{"d_expert": 128, "d_shared_expert": 384, "num_attention_heads": 8, "num_key_value_heads": 2, "norm_place": "pre", "rope_theta": 64000.0, "max_steps": 8832}
Below are experts of layer 6 (counted from 0) of a mixture-of-experts language model. Rows are named router (the router's row for the expert) and show model dimensions 384-511. Each number is 500 + 50 x the weight over its row's rms, rounded and kept within 0 to 999. Numbers have three digits each.
Before each expert's rows: "raises" lists some tokens whose logits its average output raises strongly, later layers aside. This comes from a sample of Wikipedia text that the model never trained on.

# expert 15
raises: ",", ".", "'", ";", "–", " and"
router:517349488471466511409535554509481522427514449458491554453503453456474492477488475487456515406499475464463528445510491472481503474389531502523397386524480503504465507481470554442479494544442487519481494466521613549464437514471441530435470479464453484484576452454425566440530469582502605544494456466474498502502543585498506450422442526433534546573469412447511532493514513491611545424525

# expert 8
raises: "cha", ".", "b", ",", " ", "\n"
router:505525519429521499497457526515501555430531439490485536390468437474498496516454481469472647465502484471584495427534467570413534495442529522442508505472482505498579487530492507452559498558550412471514431556526435587465530439437505572461504493515511439554595404442535498498493538476460604487596523537514508515484500464450464511469513480543467521591491441514440526566517494419496426532495

# expert 14
raises: ",", " and", "-"
router:520466603416434555465366507533581502479527470407435530437499542457601520544498466541460559442494466510423483551501452581448481520383519614505496534534455478460554513579443587465503490531571464485603493537518494480452466452439413445485480459485553436477447426473469401555476486561438440538459566603586498520464546580510473530441512477456533464410467552460559506505461492463484457456548

# expert 1
raises: " ", " and", ","
router:472499504408459481495439577525423565467530492495455502479590495519524520561495482402505612421511483512536469493533480467453468416424570520447405426526510485546499548486441512398387497469486438494441463493550473541498441511395450464491502486559524423499498465436499483485530538511466527510468648555525514532461470614570457528469509495535576463527485505509400554415529476385487482426498

# expert 12
raises: "-", " and", "'", ".", "/", ","
router:421430501426453446475481458574470541493517510477467548501561398480544501516553500454473510411507443522491447530503472440487492485378571507485474445472532454579411546527489553461414511534587508451427536542509523509386420459461458460525405497536488459505477464523398476498495451549444527608474529515519515525535575546563538460389559483520523562427504520486554508596527476457529481521497

# expert 4
raises: ",", "s", "'", "-", " and", " ("
router:483472475441507539541490461486428535476517460432400483374496436506507495447423480479449506451510413474507471523580515539491464406406508492485438428504475494553410494506455527485516505461626498412465448454453463480443474391468515490484522508576518436536505444477536522541506478623533448498444598529519516508431473576514369468417536516514588528504463524563514513557483477475561480355554

# expert 13
raises: "en", ".", "on"
router:503450450462508508438505463520482548440572465448561549421500469550416482476494475497508570492482508513461458566619419541465521506461552510469444451511497446474499469490392472516527531494563429479452527545471411556471510548440521448385490487560454417552585424555469405441458551573538505550622504562553514534484503435489394485429443512525410579588492406440465584490484495487477494543521

# expert 5
raises: ",", " or", " ", " (", " and"
router:560476502422521500546447516545426569478558404389536533417508480479577532605464496463459606439515434567552518510479468522504513482441534535502450433560487451475448485514499563485522471500512494535420448469518538494520477440470441515457506447507602459533496422435512430487546432526538541412391526547494502496509535623497441455443558499474567509444556501479500494522530512536542434519547

# expert 18
raises: " ", "s", ".", ",", " (", "-"
router:478540479418541532458476525526525567444524517461506597424392472479590481542393441510487583410505488507526496505545494611454466465475488497515445475540524457471471466495512553479529497522501464605634426498543481563452530389459475469439474450529548485519535480477471442510591511545520495443387454542553544439501514514414540474448461446462445557597496445439416618507489488442505472585481

# expert 11
raises: "-", ",", ".", " and", " from", " ("
router:385495544473540475481539526498511590541562423470537601463450378583517524502505489483498521469505437464529420515527530450477463487468550542496395398494542446563388536500537508522443511533499485574439496527522526546393438494436495531409479486465435505510415457595428441550477474477448616502464425592455502502499563519423501487427531453501448555550483495492466565552447503469504480571522

# expert 10
raises: "-", ".", ",", " (", " and", " "
router:413462501442625487524571583492530556567569456468492544500471438568514523503556488438487592468507450527552432539523470510525501408468605470460483484509470452471538514466542562448430492527497510560455403453583465566375499450420498501425564488523482541506456421535491478574589450492431593507490463517481488393427591584477449497457501493514491454530499480516508578496439492477465472578456

# expert 3
raises: ".", "5", " and", ",", "s", "8"
router:498514490425489538442501506519536517434561444424459512406494528491386537567452442547531604450491448451480507509545424450454453563458527496396428406441458525541514512568491528455410479509647421534492441457548481566480463504532424479497434464479479394579550485501426480491543472523462516516501563453509511561532554539554508505421542506545589428540439547537563536564450472451496497505523